Experts of a small language model.
Training: 451M tokens, 6876 steps.
Below are experts of layer 3 (counted from 0) of a mixture-of-experts language model. Rows are named router (the router's row for the expert), gate (a neuron's input weights, with its number), up (a neuron's input weights, with its number) and show model dimensions 0-159. Each number is 128 + 24 x the weight over its row's rms, rounded and kept within 0 to 255.
Before each expert's rows: a language model's description of what the expert responds to. This comes from a sample of Wikipedia text that the model never trained on.

# expert 6
What it handles: Clause-linking prepositions. Prepositions and conjunctions in narrative prose, such as as, with, on, for, when, where, while, up, over.
router [118 147 106 120 113 127  92 150 180  89 139 152 178 121  87 132  77 127 188 101 139 126 111 157 121 123  76 119 126 118  83 132 149  86 124 147 123 157 139  94 117 154 117 106 172 141 119 111 121 112 147 136  92 144 146 137 105 125 137 124 171  61  95 126 155 106 132  93 128 129 139 129 135 118 121  98 117 147 132 103 115 118  93 130 138 118  97 121 122 102 135 155 122 153 148 134  90 147  93  99 122 173 133 156  99 129 157 132 161 138 101 145 111 141 119 156 131  98 167 115  80 104  97 140 144 103 152  97 121 102 149 101 161 151 114 171 130 159 161 132 157  99 116 119 120 135 134 103 154  89 157  99 115 101 119 143 110 129 107 115]
gate4 [ 95  81 123 133 102 154 115 120 123 167 119 134 139 124  69 129 125  90 138  99 107  61 137 128 166 141 157 132 103 150 106 155 103 160 132 148 119  87 170 118 134 151 150 152 113 124 108 117 145 137 132 142 145 121 145 116 103  99 120 132  78 139 115 124  97 141 136 111 137 207 147 154 132 137 134 166 140 121 111 160 117 159 146 142 147 132 127 127 109 147 143 122 145 184 115 144 121 134 154 102 125 139 139 119 126 143 111 132 175 119 112 112 146 109 140  99 132 140 192 143 154 104 157 137 164 133  91 115 110 129 125 161 134 142 112 130 109 109 149  96 148 115 146 112 159 139 101 145  96  66 126 141  59  90 113 143 109  92 115 113]
up4 [129 116 167 141 140 120  97 122 135 100 121  91 139  97 115 139  89 127  90 132 157 154 142 135 138 125  97 127 172 160 132 127 137  95 133 122 115 147 161 124  78 109 121  83 106 184 148 146  95 168 146 112 123 146 129 115 161 121 149 115 136 112 134 140 167 123 110 144 166 115 117 131 107 129 128 119 128 138 128 117 130 106 123 129 107  87  97 134 154  91 135 118  90 150 139 130 127 116 117 100 140 139 108 144 141 154 138 167  65 134 140 157 102 144  70 184  99 139 100 134 168 117 106 134 126 115 112 149 147 115 146 118 121 127 121 159  90  79 118 181 128 161 169 128 114 116 141 125  60 182 144 121 173 124 132 120 142 148 163 106]

# expert 14
What it handles: Punctuation marks. Sentence- and clause-ending punctuation, such as periods, colons, semicolons, closing parentheses, commas and quote-period combinations.
router [112 126 154 127 130 135  98 121 123 140 132 117 133 115  96 115 117 152 167 125 119 164 117 107 132 146  78 142  85 129  86 125 109 121 151 137 132 145 140 100  95 132 122 186 125 119 113 107 121 106 188 156 146 112 114 167 137 133 127 126 133  93 132 139 108 146 150 147 119 136 105 126  89  79  88  80  88 167 142 128 104 110 114 149  94 140 116 151 125 149 110 121  89 132 158 141 141 156 155 113 164 117 192 144 114 137 163 100 153 128 125 141 145 157 159 201 121 139 142 159 137 136 148 133 135 116 106 102 152 137 138 115 142 162 145 125 128 122 126 125 119 123 129 148 102 140 104  67 155 119 127 103  64  84 139  99  76 128 124 117]
gate2 [152 156 149 119 121 137 128 139  97 146 132  88 108 111 154 158 165 127 147 138 155 138 146 111 125 106 140  73 159  85 127 123 112 200  93 134 100  94 123  86 100 120 135 118 127 149 123 109  95 152 140 112 107 131 120 134 155 135 121 103 157 146 141 133 124 115 171 130 139 157 117  83 115 112  96 161 116 115 132 131 115 102 136 132 129 108 158 121 155 158 119  91 148 107  72 108 127 112 112  97 141  99 134 167 113 131 162 124 140 115 147  95 138 144 146 121  96 120 104  96 119 144 127 136 128 134 202 134 111 108  87 128 170 175 148 143 143 176 152 158 134 117 145 101  89 116  86 107 147 166 164 156 158 107 124 107 124 131 132  90]
up2 [140 116 127 158 109 133 143 102 166 155 155 153 177 160 127 123 139  87 135 112 120 131  76 124 137 147  76 153  64 126  98 139 117  90 146 113 150 145 122 185 150 133 130 144 145 150 120 157 139 115 135 132  89 170 171  95 107 124 141 153 116 150  92 151 120 105 105 163 119 116 151 112 161 156 153 136 119 103 119 134 117 133 103 141  96 140 128 140 142 142 104 163 101  98 146 141 145 122 150 172 109 153 112  99 133  99 114 155 125 119 108 121 120 141 141  90 169 136 129 153 114  63 107 121 141 108 101 145 135 146 132  96 110 113 107  98 129 103  70  79 132 140 104 124 165  86 137 100 138 135  87 111 122 151 141 115 159 140 114 134]

# expert 5
What it handles: List dashes and separators. Hyphens starting infobox list lines, table pipes, en dashes in scores and ranges, and compound hyphens, as in fourth-generation, 0–8.
router [103 115 154 142 152 135 138 174 117 158 147 108  91 129 141 160 120 143 159 130 136 147 112 144 174  95 126 139  78 156 141 151 117 139 161 141 103 160  98  84 100 105 133 142 146 154 102  85 140 106 189 133 115 171 118 165 107 157 127 113  99  89 147 120  98 132 139 146 118 103 129 110  96 114  66 117 112 168 164 132 145 138 117 122 128 133 110 109 136 162 124 128  84 119 118 121 105 127 118 138 138 152 132 142 147 113 140 135 115 136  79 165 125 104 162 153 121 122 121 121 133 129 157 139 130 101 154 116 158 112 136 143 111 110 149 130  80 102  92 173 125 111 132 149 115 109 117  98 122 103 119  84  75 151 106 169  97 181 126 153]
gate4 [124 158 157 105 162 109 139 110  99 114 127 149 112  70 118 127 130 124 115  95 135 127 127 128 133 133  66 125 116  89  98 118 108 137 129 161 139  83 153  81 180 111 115 127 113 131 111 165  91 129 154 138 126 117 128  78 119 103 122 107 140  96  97 136 150 167  95  91  95 149 112  93 117 128  98 127 136 135 131 144 136 175 153 116 109 127 135 206 117 155 117 116 112  95 145 134 156 134 159 133 142 156 137 123 102 159 100 140 126 135 135 132 148 125 163 145 184 157 142 126 131  79 123 140 165 127  82 148 136 136 164 149  82 111 163 126 133 123 132  93 109 108 132  97 112 144 138 123 112 110 144 107 146  78 137 133 137  99 125 164]
up4 [136 149 130 132 126 165 126 136 134 136 134 104 119 162 133 142  85 130 153 164 181 136  96 122 113  77 130 136 135 140 145 145 138 114 126 131 127 119 140 107 111 121 163 117 120 116 151 127 134 165 123 121 125 135  47 108 144 112 153 128 131 143  99 153 156  93 113 156 152  79  82 121 130 195 183 108 136 157 131 156 103 143 120 138 138 136 128 153 135 144 154 146 132 104 135 115 135 124 106 147 119 108 133  87 104 139 141 140 111  93 115 133  89 159 150 136 106 162 158 146  83 157 134 132  93 116 154 157 174 176 120 139 151  71 142 122  68 140  98  93 132 119 161 140 136 120 140 129 149 120 130 159 116 170 136 136  88 108 123  94]

# expert 8
What it handles: Mid-word pieces. Short middle pieces of words and names, often after a capital start, such as dis-ch-arge, He-z-bollah, St-ran-ger, Los Angeles.
router [ 86 140 137 150  95 122 114 145 121 109 137 120 108 144 174 211 140 148 121 118 147 110 119  89 157 123 137 111 144 110 107 171 149 143 119 186  92 161 140 127  91 161 138 129 147 127 149 131 112 128 136 133 124 180 138 174 112 169 107 101 174 107 117 124 125  90 158 103 158 142 118 174  99 125  89 104 109 120 155 159 137 146 139 123 149 132 141 122  96 122 145 166  85 128 145 122 160 115 105 107 170 127 116 144 110 130 140 109 138 110 169 160 122 144 168 123 121 120 139 139  72 127 137 104 153 145 104  97 123 134 107 138 136 143 158 116 122 119 150 118 142 125  85  86 127 121 155 100  95 127 113 112 104  99  94 136 134 150 110 176]
gate0 [109  86 123 142 148 147 112  96 108 151 144 136  96 111 135 121 110 122 121 168 142 152 125 135 118 105 134 115 110 140 164 106  86 187 128  95 147 153 110 120  79 105 143  94 126  96  95 153 157 143 151 127 126 134 157 133 118 132 152 130 142 128 103 122 126 144 165 100 125 112 112 142 133 127 130 148 103 121 143 125 119 119 121 156 142 113 144 109 140 180 112 114 103 155 128 108 124 160 117  87 129 112 109 129  98 140 113 121 108  93 120 148 163 129  91 143 117 132  98 194 184 154 108 108 113 169 124  95 141 156 193 104 130 122 137 123 130  77 198 139 167 104 100 116 132  97 109 111 124 163 114 105 118  98 138 184  93 120 125 106]
up0 [124  21 135 133 161 134 135 119 129 151 110 125  86 100 148 164 119 119 116 139 106 148 107 116 133 162 120 143  92 144 135 105 174 157 125 126 115 154 160 124  95 111 143 107 151 137 130 150 119 133 126 127 107 107 151 144  77  70 119 130 147 113 124  93 133 106 150 120 135 123 107 138  93 119 110 134 122 148 139 116 106 114 105  89 131 105 142 111 151 142 142 133 146 134 132 118  87 163 162  77 155 138 109 162 103 141 142  83 140 116 137 120 181  95  97 152 103 103 132 167 148 135 171 169 123 179 121 113  97 143 156 130 122 110 169 158 123 150 137 131 130 139  89  96 124 148 131 109 149 119 126 141 111  96 147 104 148  87 122 141]

# expert 4
What it handles: Place and date prepositions. The prepositions in, of, at, from and by, plus month names and years in dates, as in election in Vermont, 8 October 1996.
router [ 85 120 142 145 108 135 133 182 170 146 158  92 128 142 131 134 101 139 176 121 113 107 143 114 127 101  91 107 139 118  96 119 136 137 129 179 104 161 109  99 135 120 127  93 179 130 149 109 140 131 119 149 131 141 134 130 138 128 101 111 138 130 144 150 114 117  89 129 133 143  99 108 137 120 124  99 118 107 121 105 131 169 153 136 162 121 117  87 172 165 101 143 140  92 162 121 154 160 123 115 125 181 121 139 116 179 185  97 115 161 119 122 110 135 109 113  61 143 130 148 122 148 116 133 148 127 114 149 159 156 112 103 143 146 123 115 138 140 115 164  95 127  69 156 113 149 120  97 118  86 110  72 107  93 160 148 153 135 112 146]
gate4 [154 117 145 134  97 138 119 153 100 135 118 131 121 156 113 112  92 135 140 115 156  95 153 141  87 121 127  72 144 108  99 122 164 135 114 115 166  85 104 174 103 135 165 107 127 142 108 125 126 133 126 159 124 125 109  98 171 149 142  91 103 160 161 181 115 113 142 112 114 126 117 104 148 118 110  92 128 140 121 178 130 153 102 107 107  47 140 137 122 133  90 167 145 149 126 125 144 107 133 128  67 130 117 142 136 113 147 157 137 109  69 122  82 118 114 114 152 157 103 146  98 175  96 112 117 132 118 144 105 139 151 132 134 142 137 146 120 131 145  93 129 179  91 106 141 129 126 144 123 128 151 131 167 118 114 173 140  87 114 140]
up4 [155  75 137 149 117 108 167 118 146 134 167 124  99 136 120  72 110 161 120 165 185 106 134 137  97 139 131 148 152 146 116 136 109 104 143 134 146  91 141 138 166 135 149 145 141 178 103 130 166 141 108 152 162 110 124 124 132 114 163 111 107 140 148 109 138  83 146 106 142 132 153  88 102 191  99 134 151 121 156 146 119 138 111  84  96 119 108  89 144 123 135 148 154 157 136 106 138 134 138 155 126 144 137 136 157 149 143 119 108 108 103 125  98 119 130 145 136 104 169 141 140 119 124 146 129 102  83 103 131 116 165 184 120 108 126  92 128 145 139 117 147 118 149 148 156 108 125 183 102 196 123 175 127 138 115 149 150 150 108 129]

# expert 2
What it handles: Name-ending suffixes. Final word pieces completing surnames and place names, such as Donov-an, Labr-ador, Leic-ester, Liver-pool, Wolver-hampton.
router [134 173 114 132 145 153 107 155 120 115 164  88  93 137 122 144 129 107 178 134 151 107 115 158 167  84  91 140  95 150 139 158 156  90 123 129 147  94 142 117 109 175 107 117 140 123 182 136 120 138 159 159 114 145 166 169 104 157  98 110 112 134 151 144 107 100 132 172 145 105 128 114  90 104 118 135 147 117 162 122 125 140 104 145 118 140 123 145 110 110 131 123 136 122 166 156 169 144  84  54 132 158 154 148 134 107 154  99 163 169 137 157 139 170 145 170 126 126 138 139 130 151 115 140 119 105 158 151 147 109 148 149 133 118 133 108 115 141 155  98 138 155 119 115  85 154 138 115 127  99 114 109 140 160 165 140 115 154 144 103]
gate0 [128 163  87 127 175 123 119 127 143 111 144 130 168 125 118 116 133 134 209 140 112  97 126 127 154 150 119 103 130 148 121 122 146  90 116 166 106 103 127 125 137  82 121 178 149 137 149 140 116  99 133 141 147 132 119 131 111 131  89 120  88 150  93 121 137 128 107 124 125 119 150 149 124 138 143 138 133 141 173 116 107 167 125 154 127 138  42 139 164 109  85  93 122 161 108 142 115 134 136 152 112 115  90 146 153 141 134 156  68 144 139 139 140 131  92 112 114 134 151 123 133 109 160 143 136 160 119 145 142 114 118 133  85 107 153 127 151 124 128 137  77 149 147 137 172 126 126 178 106 149 119 142 139 158 129 130 208 142 110 123]
up0 [148  93 113  79 110 124 143 101 177 144 128 111 158 200  89 120 136 122 127 136 165 123 111 141 129 118 129 115 121 107 103 108 127 123 143  77 154  99 108 151 102 111 135  99 136 147 121 110 118 141 120 133 125 100  99 133 143  88 118 169 121 122 151 120 134 124 117 113 107 168 107 153 150 124 125  98 130 117  84  93 120 110 176  74 100 141 194 131 100 135 135 183 136 122 115 155 118 125 137 165 121 139  86 126 124  82 107  90 146 134 148  93 137 117 144 143 135 116 109 116  65 142 115 138  95 138  96 130 169 113 119 152 120 138 152 112  95 121 109 101 179 126 131 145 133 146 133  96 142 118 144 142 123  78 118 106 120 110 157  91]

# expert 3
What it handles: Latinate word endings. Suffix pieces completing nouns and verbs in prose, such as -ence in defence, -ations, -ating, -ant in vacant, and words like success.
router [122 113 179 118 103 147 120 109 114  87 134 130 125 154 129 160 123  75 142 107 128 114 131 126 141 147 114 142 107 122 116 126 128 139 105 158 161 110 129 115 132 154  84 118 156 105 173 103  71 109  95 166 153 171 161 158 124 126 121 134 177 132 108 126 138 163 154 135 154 163 147 137  72 132 101  98  86 131 138 123 106 133 124 160 135 116 113  66 102 133 127 119 122 136 136 147 126 119 138 112 144 174 145 165 158 135 109 109 127 111 128 133 142 100 166 117  89  99 157 129  93 144 151  68 170 124 132 137 124 138 141 156 149 139 151 149  84 143 118 172 135 161 134 129  92 106 148 125 105 128 102 100  93 126 133 166  98 159  98 115]
gate0 [119 137 134 114 108 166 183 133 157 102 129 104  81 158 142 156 125 157 157 135  89 121 198 125  85 141 141 114 149 110 122 118 171 117 148 149 139 114 140 159 139 175 118 142 165 104 115 138 113  98 172 153 121  91 140 114 100 108 111 136 159 126 121 122 143  82 118 165 115 188 117 130 119 148 109  95 120  86 126 105 126 139 134 117 144 111 132 133 153 121 109 151 105 115 108 108 102 119 149  97  99 168 108 151 146  93 126 132 119 153 153 155  81 108 135 109 127 126 134 121 159  91  79 139 144 121 107 101 106 136 158 140 105 116  73 139 119 104 146 116 151 159 158 128 122 127 160 131 146 172  99 104 148 159 134  83 139 127 113 118]
up0 [128 138  91 178 120 115  78 132 127  99  93 177 153 146  98 103 109 100 111 105 143 117  89 140 152  79 111 135 123 163 164 134 142 157 126 148 125 168 137 106 124 132 141  85 147 143 130 159 131 117  91 124 136 118 105 141 153 189 142 141 136 163 122 105  89 135 123 125 108 111  88 129 106 143 152 164 112 147 132 154 134 119 108 126 118  84 100 120 105 114 162  85 155 116 124 128 168 174 138 131 155 162 134 118 143 140 160 137 153  97 116 152 122 187 128 143  69 129  96 108 128 104 125 156 115 150 158 166 129 121 126 145 112  60 151 150 179 136 114 120 113 129 119 132 124 146 137 128 115 123 132  92  98 131 151 125 114 104 139 144]